{
  "num_hidden_layers": 16,
  "hidden_size": 128,
  "n_experts": 64,
  "experts_per_token": 4,
  "d_expert": 32,
  "d_shared_expert": 64,
  "hidden_act": "reglu",
  "moe_layers": [1, 2, 3, 4, 5, 6, 7, 8, 9, 10, 11, 12, 13, 14, 15],
  "router_score": "sigmoid",
  "normalize_top_k": true,
  "routed_scale": 1.0,
  "balance_loss": 0.000602,
  "balance_bias": true,
  "router_noise": 0.05,
  "router_bias": true,
  "init_std_router": 0.00635,
  "lr_router": 0.000606,
  "num_attention_heads": 4,
  "num_key_value_heads": 4,
  "head_dim": 32,
  "vocab_size": 8192,
  "norm": "rmsnorm",
  "norm_place": "pre",
  "norm_eps": 1e-05,
  "positions": "rope",
  "rope_theta": 500000.0,
  "rope_fraction": 1.0,
  "qk_norm": false,
  "attn_scale": 0.177,
  "tie_word_embeddings": true,
  "parallel_block": false,
  "init": "uniform",
  "init_std_qkv": 0.0507,
  "init_std_o": 0.00896,
  "init_std_up": 0.0507,
  "init_std_down": 0.00567,
  "init_out_by_depth": true,
  "optimizer": "soap_variant",
  "learning_rate": 0.00329,
  "beta1": 0.95,
  "beta2": 0.99,
  "weight_decay": 0.12,
  "lr_head": 0.00771,
  "warmup_steps": 200,
  "schedule": "wsd",
  "decay_fraction": 0.909,
  "decay_shape": "linear",
  "final_lr_fraction": 0.1,
  "batch_tokens": [32768, 65536, 131072],
  "max_seq_len": 512,
  "doc_mask": false,
  "train_tokens": 402300000,
  "max_steps": 6410,
  "dataset": "wikipedia_en"
}
Below are experts of layer 4 (counted from 0) of a mixture-of-experts language model. Rows are named router (the router's row for the expert), down (a neuron's output weights, with its number) and show model dimensions 0-127. Each number is 50 + 10 x the weight over its row's rms, rounded and kept within 0 to 99.
After each expert's rows: "raises" lists some tokens whose logits its average output raises strongly, later layers aside. This comes from a sample of Wikipedia text that the model never trained on.

# expert 31
router:47 56 70 44 58 43 37 55 49 31 53 44 51 70 57 47 50 42 52 41 46 37 59 34 50 60 65 47 47 47 40 42 51 65 52 43 70 33 49 57 77 43 66 49 45 57 44 50 43 28 43 42 45 43 66 63 38 52 46 59 44 51 45 48 58 57 61 44 65 42 58 37 62 35 70 46 48 50 41 51 36 59 42 55 64 42 40 46 50 42 36 51 45 44 48 66 54 38 31 52 44 77 58 53 54 76 52 53 61 47 42 50 61 65 39 28 44 52 58 46 56 43 47 50 53 54 50 50
down0:54 48 57 43 55 59 67 48 30 78 26 43 58 39 47 43 56 46 62 52 48 50 45 52 57 49 68 37 45 43 46 53 62 36 56 45 58 54 45 12 58 37 59 56 47 57 43 47 50 55 45 60 48 46 44 49 51 46 45 54 26 38 40 54 33 55 38 50 42 57 45 45 39 53 53 58 42 55 42 57 44 67 49 53 42 57 50 73 64 46 53 60 53 46 56 38 24 41 61 61 52 60 36 65 56 70 63 40 47 45 50 55 57 50 72 40 45 51 38 54 53 43 46 56 61 42 56 54
down1:45 45 27 44 63 65 42 38 53 48 49 67 52 40 56 53 42 74 56 54 56 42 58 81 38 63 57 44 38 50 54 55 61 61 62 54 36 45 57 44 50 40 43 40 44 51 53 29 37 71 46 53 41 54 44 57 67 58 45 61 57 53 43 46 51 44 33 42 35 54 33 43 57 37 59 37 56 58 62 46 44 42 56 52 49 37 55 45 44 61 42 49 51 50 37 53 54 59 57 52 46 60 47 61 57 45 51 55 65 78 56 36 62 55 55 56 36 42 42 62 46 38 35 56 33 59 63 51
down2:51 59 49 64 71 62 43 34 40 58 57 53 60 53 42 49 48 39 28 62 39 52 43 51 49 43 52 55 52 49 36 56 69 53 54 48 67 70 46 39 59 42 59 49 35 40 47 41 43 50 52 27 44 64 53 48 40 43 52 59 47 52 48 41 40 42 50 51 65 43 39 27 41 57 66 28 41 59 47 44 57 53 34 58 52 77 45 49 58 63 34 46 56 65 46 49 37 55 55 47 37 32 60 45 41 54 40 46 32 47 44 67 56 56 55 57 66 40 54 52 50 46 34 57 48 56 38 41
raises: " also", " ", " a"

# expert 28
router:42 45 59 56 46 47 38 51 62 41 52 44 42 53 46 69 54 58 54 49 29 47 53 64 43 50 65 60 45 53 44 49 56 40 33 42 45 56 52 61 56 51 53 49 70 49 45 61 51 32 32 66 56 32 51 55 44 76 42 46 59 57 60 65 64 56 49 48 60 49 57 29 62 55 62 47 41 70 58 42 56 49 34 70 58 26 44 42 42 63 45 58 64 62 39 52 59 53 25 55 52 64 42 45 43 48 51 56 54 57 53 58 45 59 38 40 55 53 61 53 52 41 37 69 53 63 65 54
down0:42 55 44 52 60 59 58 44 55 56 43 49 51 61 36 42 56 56 49 62 50 58 64 44 35 44 30 64 53 49 59 45 53 46 53 43 35 50 47 49 44 62 48 58 57 32 29 71 49 73 55 59 63 47 39 61 41 60 55 46 50 50 62 66 61 47 47 48 49 40 56 69 42 45 60 47 55 62 57 68 63 58 48 38 54 64 30 38 49 69 56 59 41 68 29 54 38 44 43 47 44 54 48 55 55 63 68 52 45 44 41 54 30 50 58 61 32 51 62 40 42 53 57 58 66 70 52 46
down1:39 40 36 50 55 66 52 34 53 58 56 57 59 53 61 54 60 63 26 49 39 47 47 51 45 51 51 50 47 38 58 70 56 62 59 45 38 64 38 45 66 43 52 53 45 45 70 51 56 42 70 36 60 26 49 55 39 55 61 40 47 49 39 40 74 51 54 57 36 56 38 57 55 50 44 56 49 69 36 71 45 58 40 62 49 46 64 50 25 59 68 47 65 57 56 44 57 55 57 50 56 46 28 50 37 66 60 40 40 45 53 58 56 44 50 37 53 60 49 41 47 51 62 48 42 56 46 44
down2:64 34 64 52 69 39 62 33 53 51 59 49 56 46 50 30 59 60 71 52 46 46 59 36 34 43 37 51 63 62 52 31 45 44 37 34 58 47 33 52 51 47 57 49 44 67 52 42 46 57 39 56 57 55 21 53 46 57 60 41 41 45 45 41 47 60 54 48 47 58 57 37 60 50 53 38 46 54 49 45 54 54 57 31 45 63 50 51 56 55 39 42 77 53 32 54 47 43 42 63 65 50 44 63 43 61 57 39 65 52 51 53 61 65 69 46 64 48 53 39 62 37 47 39 63 47 58 56
raises: " of ", " of her", "pl", " birth"

# expert 30
router:58 36 60 41 49 44 31 42 45 46 56 43 54 46 41 43 55 53 54 51 43 62 47 63 18 55 60 65 45 56 52 55 45 52 33 47 45 47 54 34 49 42 45 52 63 57 56 63 50 11 67 44 60 26 51 53 63 65 57 42 52 58 48 51 62 60 51 42 59 37 47 44 67 44 71 59 48 65 56 55 45 64 56 57 56 51 36 55 48 46 62 44 48 47 39 56 51 60 49 51 39 65 43 60 61 47 57 36 49 56 70 42 57 73 47 52 52 44 41 49 60 51 43 54 55 61 67 53
down0:73 48 54 41 48 27 66 52 58 64 44 57 53 48 42 58 64 35 69 75 42 59 48 55 49 64 50 41 46 52 48 49 42 47 40 54 50 58 51 56 66 46 50 52 41 46 47 55 57 47 41 46 37 56 57 58 51 60 55 50 44 53 40 52 43 53 48 54 41 41 45 49 36 46 25 57 57 41 75 52 47 44 48 58 54 64 62 47 28 58 49 50 57 34 50 51 38 43 68 47 47 31 64 45 49 48 70 68 63 57 42 43 46 37 58 59 43 58 52 57 60 23 45 31 67 56 41 44
down1:49 64 55 56 49 46 63 69 56 56 65 39 43 47 54 40 55 36 47 44 57 46 51 48 29 66 46 62 65 55 44 41 59 59 38 24 52 57 51 48 54 68 48 50 47 58 45 30 44 34 60 70 66 46 60 57 47 51 63 53 44 69 37 48 47 44 42 67 66 44 50 45 50 35 43 48 53 53 41 58 62 61 42 44 55 42 36 56 55 63 61 42 45 58 59 61 59 41 47 52 37 52 52 57 35 43 54 57 26 42 73 51 61 58 40 43 31 49 59 34 39 50 64 56 59 53 44 38
down2:48 46 55 75 54 37 57 43 68 54 44 45 49 53 36 58 38 60 58 53 51 44 45 47 62 45 49 61 46 60 64 55 50 54 55 51 53 52 46 55 55 50 55 56 53 64 49 49 45 40 61 54 39 47 36 50 57 40 62 44 46 55 62 43 73 55 37 36 44 45 39 64 34 46 55 53 63 50 48 65 51 57 64 49 54 48 46 69 32 70 50 60 50 48 62 33 54 54 38 58 54 49 29 57 59 53 57 38 37 44 66 50 35 47 70 50 52 47 54 75 74 18 60 51 40 56 62 46
raises: "ic", "ist", "\n", "it"

# expert 41
router:51 51 57 55 40 47 47 47 63 48 61 37 58 68 59 57 58 50 55 59 27 46 60 41 49 55 70 62 38 41 58 58 37 57 39 51 61 29 56 52 58 53 65 35 64 60 40 62 49 30 43 41 54 55 49 60 47 46 48 53 56 55 46 50 78 50 41 45 47 52 52 49 72 31 58 53 38 55 49 49 47 49 35 56 50 47 24 55 59 41 63 73 48 42 51 51 66 65 31 54 64 60 65 65 62 42 52 43 43 52 50 44 62 46 59 49 42 60 49 56 63 53 59 52 50 61 67 58
down0:53 39 46 50 55 65 46 49 32 54 61 44 44 66 52 42 36 41 50 55 54 61 65 52 35 34 26 39 56 62 41 60 68 44 47 35 55 50 54 45 50 43 29 57 42 49 51 47 41 60 46 52 36 47 65 34 64 43 41 39 44 61 39 43 33 48 41 58 39 52 47 59 38 62 71 56 52 40 60 49 68 49 56 36 66 56 53 34 53 53 35 29 48 56 46 49 45 46 64 28 59 32 39 48 50 40 53 49 35 41 59 61 40 55 56 36 62 57 39 42 48 39 49 52 49 51 53 39
down1:61 49 54 39 48 46 43 39 53 50 43 49 64 50 50 42 53 45 62 53 23 50 53 46 34 44 56 56 52 49 46 43 58 50 37 53 49 38 43 34 47 40 60 51 41 45 40 47 46 39 42 64 64 64 62 50 62 41 61 45 51 49 49 61 54 50 31 44 59 63 67 47 44 39 58 39 66 45 43 50 56 43 46 10 39 64 48 59 57 39 43 44 31 50 38 46 66 42 53 66 65 57 50 60 59 46 52 38 58 69 45 49 58 43 59 33 48 71 50 63 49 59 46 54 51 53 27 64
down2:47 42 61 58 43 53 29 60 36 50 51 56 64 37 60 40 56 57 47 55 73 55 58 67 49 31 59 58 45 45 54 50 49 50 57 62 38 58 48 53 41 56 31 52 42 47 59 46 54 49 59 57 33 42 55 50 64 56 45 53 48 57 62 45 64 39 30 43 44 48 49 39 53 44 66 59 50 54 44 49 43 64 53 55 49 55 61 52 52 61 45 49 50 38 48 57 68 66 42 65 41 34 44 67 35 52 41 44 51 66 61 59 59 66 55 45 84 67 69 41 57 35 38 37 48 41 42 45
raises: "Scientific classification", " =", "Personal information", "- Years: Team /"

# expert 62
router:54 51 64 44 56 47 54 51 53 37 40 43 45 50 53 53 45 47 47 53 41 67 64 54 50 46 83 52 61 49 32 65 42 65 40 41 47 65 42 45 61 51 64 65 58 53 65 43 59 23 44 55 65 37 49 60 55 58 43 63 57 51 48 49 62 53 68 50 45 41 60 46 70 38 78 60 40 46 52 48 54 37 31 63 70 59 45 45 54 56 49 48 60 47 61 49 41 56 39 43 39 67 55 48 46 57 36 59 48 62 53 64 58 61 60 49 46 40 47 48 56 53 46 53 64 67 49 57
down0:57 44 65 75 42 40 63 61 47 54 46 49 44 68 35 39 45 47 45 51 41 49 52 51 58 46 37 64 61 67 38 57 50 58 55 47 68 33 29 47 36 44 64 62 58 66 56 48 53 43 43 48 61 41 58 56 42 51 45 33 61 44 55 41 40 56 67 57 43 48 44 52 61 46 44 60 63 52 58 49 65 59 40 37 57 56 57 56 38 60 67 53 46 60 52 41 59 46 54 40 50 27 46 49 43 74 49 46 60 71 49 54 32 52 54 66 48 54 57 34 67 58 53 38 42 57 49 64
down1:60 58 43 44 64 43 64 62 58 48 43 43 45 55 49 38 42 67 52 59 46 34 43 54 59 58 60 55 55 51 51 32 51 52 35 64 58 50 40 62 51 51 50 37 64 39 58 71 51 53 26 47 51 43 54 46 63 48 59 47 32 67 56 48 41 44 45 41 26 42 31 55 45 52 51 44 60 49 53 48 59 48 54 41 62 75 59 38 36 59 38 56 43 53 53 52 51 48 51 59 36 46 65 32 40 41 60 40 46 42 44 34 31 37 43 47 43 34 53 47 26 65 36 36 55 44 56 47
down2:46 41 48 47 59 39 44 47 60 54 39 50 58 59 56 31 63 55 62 43 72 67 29 60 64 50 47 39 54 50 48 47 64 54 56 44 42 49 51 40 38 45 62 51 46 80 52 44 52 28 37 57 66 60 44 50 56 65 47 36 42 43 37 54 39 41 46 69 66 40 63 41 49 49 32 57 71 58 53 57 38 33 44 52 54 47 45 58 50 60 45 44 52 44 52 59 34 50 37 51 53 51 49 57 48 51 59 43 57 40 52 59 31 60 46 67 31 40 38 46 60 53 44 38 58 47 66 62
raises: " of her", " of his", "arch", "ted"

# expert 39
router:47 49 44 44 55 43 36 55 52 42 66 42 31 47 51 45 46 59 45 56 26 46 44 60 24 69 58 61 44 55 51 44 36 56 44 57 56 47 43 49 55 42 55 52 55 44 42 55 47 36 44 36 61 33 49 61 48 63 58 44 33 57 41 54 81 40 54 51 61 52 52 42 66 41 53 51 57 60 81 41 50 74 47 47 45 54 55 46 44 47 45 45 46 49 35 54 58 54 36 37 56 73 57 68 45 46 42 52 60 60 58 57 58 44 50 50 71 60 48 60 56 61 49 47 55 71 54 58
down0:51 44 40 51 65 37 48 36 77 51 44 37 46 55 63 56 53 46 50 40 40 39 44 47 45 53 42 42 44 47 48 31 40 49 46 46 58 49 69 45 26 41 43 75 48 76 54 54 43 49 38 30 40 52 47 41 48 54 29 46 42 46 52 71 54 59 51 60 52 31 52 37 64 40 39 58 49 38 54 58 58 47 44 57 27 41 58 35 46 49 58 35 53 45 37 60 54 57 50 56 70 42 44 46 50 55 40 60 51 53 55 42 58 41 51 47 52 43 35 37 35 37 52 57 49 42 55 68
down1:50 44 55 38 37 43 45 48 57 41 56 53 53 46 62 25 39 49 59 42 55 68 43 63 44 50 45 39 49 53 52 42 57 53 54 41 38 26 59 49 53 54 50 44 38 53 60 45 55 28 41 37 39 26 54 68 44 50 60 33 38 50 45 39 46 39 56 41 51 57 50 65 48 55 45 45 56 39 49 67 33 79 55 49 45 52 53 42 52 49 48 35 62 70 62 58 50 52 44 62 54 59 34 51 54 50 52 57 50 41 43 43 54 42 30 52 39 53 62 52 74 33 52 58 53 68 56 30
down2:65 49 67 50 55 56 61 36 49 55 45 62 54 58 58 56 42 36 50 46 55 48 63 58 34 52 41 54 25 55 74 48 48 40 40 46 55 58 51 53 61 38 66 62 51 42 50 63 56 59 59 54 67 58 36 56 48 58 28 50 52 58 27 56 56 56 44 39 62 42 53 58 56 36 48 39 41 64 58 48 54 55 48 54 45 56 40 57 32 62 45 40 48 51 47 46 50 60 35 25 32 33 40 58 43 45 45 46 65 46 43 70 38 44 69 51 65 42 55 59 36 65 55 44 53 61 46 49
raises: "ro", " episode", "ron"

# expert 57
router:56 36 56 44 36 50 29 38 46 19 66 36 37 47 40 61 70 58 63 38 40 43 43 54 38 42 52 58 40 51 42 51 46 38 61 55 48 46 40 49 70 50 43 52 54 60 59 64 39 30 43 51 62 46 54 56 54 47 46 61 46 63 54 61 55 39 63 43 64 46 46 25 62 52 49 47 44 49 50 58 29 52 61 56 60 52 48 56 43 37 47 60 45 39 44 76 53 50 45 48 55 69 51 57 62 31 51 53 68 42 58 58 56 48 34 53 50 53 53 56 45 51 39 57 54 72 53 48
down0:50 40 49 53 61 46 50 51 46 45 68 53 45 54 40 30 58 46 50 46 59 55 58 54 70 41 38 33 57 46 48 27 62 50 54 49 64 39 53 37 55 39 64 56 54 43 48 61 49 43 44 54 50 34 49 45 56 49 41 37 52 39 62 46 62 49 66 65 43 43 57 44 59 37 54 39 52 56 60 51 51 18 54 41 58 63 61 35 44 47 42 64 69 36 51 46 43 55 51 66 37 61 43 55 50 55 39 43 67 43 65 36 66 54 51 60 45 63 65 51 50 41 44 46 37 64 71 30
down1:59 39 68 55 53 38 61 35 49 53 50 45 45 54 50 56 43 57 40 59 39 44 56 51 47 52 61 57 51 48 66 49 63 64 33 47 45 52 50 48 45 33 67 47 69 39 30 49 56 62 57 52 59 56 52 53 30 57 45 50 43 41 57 45 57 43 49 44 53 55 48 59 50 32 58 50 36 49 56 51 62 43 29 55 54 57 52 62 62 38 54 65 68 74 47 53 67 68 39 41 39 38 51 45 37 55 34 46 45 56 60 57 53 46 41 37 48 43 76 74 56 67 45 33 46 41 39 46
down2:52 48 45 53 36 37 44 68 59 61 42 32 69 28 67 66 70 42 65 46 41 58 43 69 41 45 55 50 46 46 48 62 58 46 23 40 43 50 48 53 50 30 55 50 51 45 36 53 50 54 63 37 57 55 46 45 25 52 47 52 51 62 49 38 49 49 50 55 49 64 41 49 48 47 27 42 47 57 59 38 34 29 36 56 54 55 59 44 33 54 44 54 59 59 62 72 57 51 57 58 47 40 42 46 37 58 48 48 56 48 68 53 63 50 57 50 49 56 65 39 53 58 63 44 38 59 58 53
raises: "ations.", "ings.", " Jew"

# expert 49
router:52 45 39 57 38 57 37 60 63 39 39 43 49 61 56 46 66 49 45 46 46 56 62 39 34 42 64 52 57 37 41 62 55 50 33 72 51 54 41 66 56 40 54 44 77 42 43 63 47 34 44 51 48 50 51 57 45 68 48 51 66 51 45 46 65 40 48 50 45 62 37 46 57 55 59 57 54 56 60 45 45 46 49 75 55 44 32 34 42 53 43 52 42 58 53 45 75 50 41 41 65 51 47 54 53 61 44 51 66 57 61 48 54 69 57 48 62 46 47 66 50 38 35 56 73 55 63 34
down0:68 55 40 68 45 44 26 54 53 37 54 62 49 48 64 34 53 59 46 64 40 47 50 39 42 50 44 35 55 41 47 59 56 37 26 53 66 66 53 61 38 46 54 48 51 49 43 55 48 40 29 61 62 51 41 48 45 42 59 40 53 51 40 46 41 54 52 36 63 51 54 65 57 55 39 34 43 59 68 44 52 42 56 58 52 51 55 49 61 44 46 51 32 62 55 54 62 27 56 47 55 58 34 54 49 58 49 43 66 41 36 69 56 51 60 37 64 38 61 63 46 69 50 42 50 44 64 33
down1:50 43 47 60 53 52 36 57 41 60 47 45 50 35 63 58 76 46 58 42 60 54 51 64 51 45 49 57 45 48 39 53 47 60 56 62 64 65 34 51 44 47 51 54 66 53 50 58 52 40 31 66 47 51 53 63 35 63 40 62 46 43 63 45 54 36 37 61 59 72 46 52 40 63 36 44 69 42 46 34 63 53 55 57 37 29 42 63 38 51 43 50 40 55 58 42 73 65 53 44 62 49 29 40 52 61 58 50 50 51 42 50 39 54 64 36 56 47 43 29 48 54 60 46 53 65 40 58
down2:59 41 53 50 45 57 59 69 50 47 45 44 54 50 57 49 45 35 32 40 55 65 50 45 65 64 49 38 38 62 58 55 52 43 56 58 33 41 55 55 55 43 56 23 38 47 60 57 45 57 45 61 56 53 51 49 65 62 39 53 56 38 50 54 57 40 53 56 41 53 59 50 57 39 40 48 54 71 53 61 51 69 48 51 63 46 32 42 45 51 57 61 52 41 53 49 32 35 53 38 52 29 57 23 49 62 58 45 43 58 58 42 50 37 48 42 41 69 40 43 68 49 40 46 58 65 31 25
raises: "ger", "roll", "th"

# expert 63
router:52 44 59 42 47 54 42 44 44 30 53 47 51 56 45 46 54 52 50 61 41 56 41 55 43 70 71 49 47 39 59 55 15 47 45 62 43 49 47 39 45 57 47 60 54 42 32 43 42 34 61 42 54 37 56 52 60 51 53 69 35 64 46 62 67 51 56 54 54 53 67 54 57 46 65 60 50 59 49 37 53 53 45 76 54 57 54 49 33 49 59 51 45 42 41 64 47 45 37 48 48 60 52 61 51 55 54 53 75 55 41 80 55 57 45 50 51 37 72 50 46 44 55 66 59 62 52 65
down0:46 54 63 42 48 34 41 68 58 63 56 39 36 36 49 50 65 48 34 59 48 59 52 53 64 52 47 39 56 45 41 28 73 38 48 48 57 42 60 39 60 43 43 51 47 54 40 58 48 42 78 62 59 49 48 40 53 37 54 60 45 51 51 43 59 41 61 54 41 31 61 50 44 56 38 46 53 53 38 70 60 57 60 66 56 74 36 44 46 49 59 28 52 49 41 50 45 36 51 69 43 44 49 55 40 53 32 50 63 39 51 54 64 50 51 57 47 38 40 53 44 51 45 59 57 76 40 48
down1:36 50 46 53 46 55 58 55 59 47 48 34 51 41 36 45 57 44 53 28 43 56 51 45 47 34 53 46 57 43 44 55 46 47 45 36 64 43 36 49 34 57 70 51 45 48 43 43 40 49 63 61 52 47 62 51 47 62 68 55 70 58 44 45 47 34 52 56 70 44 69 51 38 38 41 52 37 69 55 44 43 39 45 45 35 60 64 40 59 42 62 47 67 62 55 62 49 52 53 61 11 61 53 44 59 41 57 51 57 26 43 56 62 52 61 49 36 52 47 54 58 53 50 39 48 46 64 38
down2:42 52 51 50 47 45 48 42 47 45 53 39 43 60 51 49 55 37 43 59 55 70 49 56 57 31 46 46 46 41 50 57 42 51 49 44 49 41 59 61 46 61 35 50 44 67 42 50 54 39 76 58 49 46 46 65 41 43 41 54 41 53 58 45 62 43 45 45 36 66 69 42 47 52 59 37 71 41 56 49 54 51 24 60 47 53 73 45 52 49 46 60 62 42 40 44 53 47 51 47 57 59 36 53 42 42 54 54 58 11 48 58 39 55 65 46 49 61 32 42 62 62 68 70 55 34 56 45
raises: "s;", "s (", "ments", "s with", "ment", "s in"

# expert 22
router:43 46 41 33 43 62 54 58 56 33 60 58 50 48 27 55 66 43 55 43 23 49 62 51 47 46 62 60 34 34 60 60 54 44 38 49 72 54 56 38 48 54 59 59 64 50 41 56 44 41 45 54 47 33 50 56 53 43 41 56 55 69 43 51 74 38 54 35 35 57 55 37 79 55 61 66 54 53 62 42 53 53 48 45 64 43 37 45 43 48 49 49 35 47 58 49 43 56 40 60 47 43 54 64 54 61 36 64 50 38 52 64 67 59 46 38 40 38 56 55 63 52 43 52 58 49 53 49
down0:36 61 55 54 54 33 64 37 44 39 44 42 38 50 37 48 45 51 53 63 59 57 46 38 53 58 69 46 52 56 49 41 37 62 41 59 51 51 41 68 58 43 54 36 45 43 47 42 47 37 49 66 53 55 52 31 50 66 39 58 38 54 74 36 55 52 58 55 50 53 55 48 34 42 53 51 44 62 53 56 38 46 42 77 44 64 29 41 52 46 34 49 67 61 54 71 55 63 47 47 46 63 52 39 59 52 53 61 54 68 69 44 50 56 52 45 66 49 43 55 55 47 51 70 67 67 51 42
down1:52 49 53 55 42 24 47 46 54 53 57 29 59 32 53 49 43 42 41 38 40 54 50 50 46 52 63 47 43 31 56 36 34 48 50 37 57 37 54 52 45 60 35 58 43 59 39 47 57 48 46 54 43 39 44 39 66 44 45 50 38 54 48 38 70 55 15 55 67 62 64 33 40 43 55 62 44 50 40 55 41 50 55 70 36 42 43 54 45 33 71 59 51 46 69 57 53 63 40 53 66 41 51 41 51 42 73 50 59 59 45 50 62 52 47 58 38 46 45 52 53 37 49 55 40 51 53 49
down2:39 63 53 56 55 37 67 37 59 47 50 61 46 58 64 60 45 52 61 62 57 48 53 48 60 60 49 38 48 58 43 57 40 70 56 51 49 36 47 49 59 47 48 60 53 57 44 55 49 58 70 56 33 44 64 36 57 49 47 39 39 61 54 60 50 34 36 40 39 64 60 69 24 37 39 57 44 57 35 49 61 39 44 40 14 68 51 56 54 45 54 38 47 50 45 60 65 46 50 42 39 33 61 51 49 54 42 53 61 45 64 48 55 45 53 56 62 53 51 57 65 59 51 30 53 60 48 45
raises: "-", "\n\n", "===", " ", "==", "===="

# expert 14
router:48 37 54 57 53 48 34 37 37 49 43 30 59 65 54 41 75 48 44 48 33 39 52 50 24 52 66 60 43 40 49 39 39 41 44 63 64 47 47 51 57 34 55 42 56 39 35 68 38 33 34 41 64 48 66 56 48 67 52 69 61 49 53 45 64 23 61 57 54 52 47 39 59 50 70 47 48 53 61 49 53 62 41 52 54 43 49 49 34 44 41 60 52 46 62 63 44 39 46 46 56 58 38 52 45 59 47 45 54 47 56 55 48 49 48 43 47 39 67 63 41 48 58 56 57 64 60 43
down0:43 41 47 45 63 38 57 58 46 55 36 47 50 47 50 55 67 51 57 27 48 43 54 38 40 33 48 67 52 50 55 43 54 51 54 55 59 56 51 54 58 42 73 48 56 66 42 53 45 71 53 48 60 70 39 60 34 43 56 67 47 46 49 56 57 50 31 53 51 54 67 63 51 50 26 49 59 48 57 57 41 38 51 49 45 41 54 52 45 49 59 53 45 54 62 58 36 65 66 37 47 42 47 53 66 67 57 28 55 55 50 53 29 63 41 19 56 43 67 47 42 61 61 48 54 50 42 62
down1:51 41 69 49 34 60 47 39 40 53 54 54 57 39 60 36 42 53 57 47 60 52 52 58 47 43 71 48 19 58 54 55 60 46 44 41 56 43 73 57 61 45 54 40 52 56 47 28 50 39 55 46 68 50 59 38 70 35 57 47 63 40 49 40 39 43 40 52 45 43 53 59 59 29 49 53 49 52 70 51 53 55 45 61 40 56 41 46 44 56 57 56 50 51 58 55 49 55 62 64 26 48 60 39 62 52 59 35 38 34 56 41 42 41 41 70 59 41 50 40 41 42 56 42 70 34 46 44
down2:61 37 44 65 58 45 46 40 49 58 44 57 53 45 50 49 60 49 57 46 41 59 56 47 52 41 59 49 53 60 32 42 63 44 44 36 61 49 74 42 52 62 42 63 57 37 67 36 51 49 75 49 40 59 53 45 59 35 52 47 59 41 30 53 58 47 42 40 44 46 52 39 56 42 40 58 50 61 59 27 57 56 46 69 50 63 55 52 43 69 45 48 38 55 51 41 32 36 40 65 44 49 29 59 62 74 30 62 49 47 43 64 41 54 48 51 51 56 51 49 59 34 41 58 57 43 62 32
raises: "work", "isc", "R"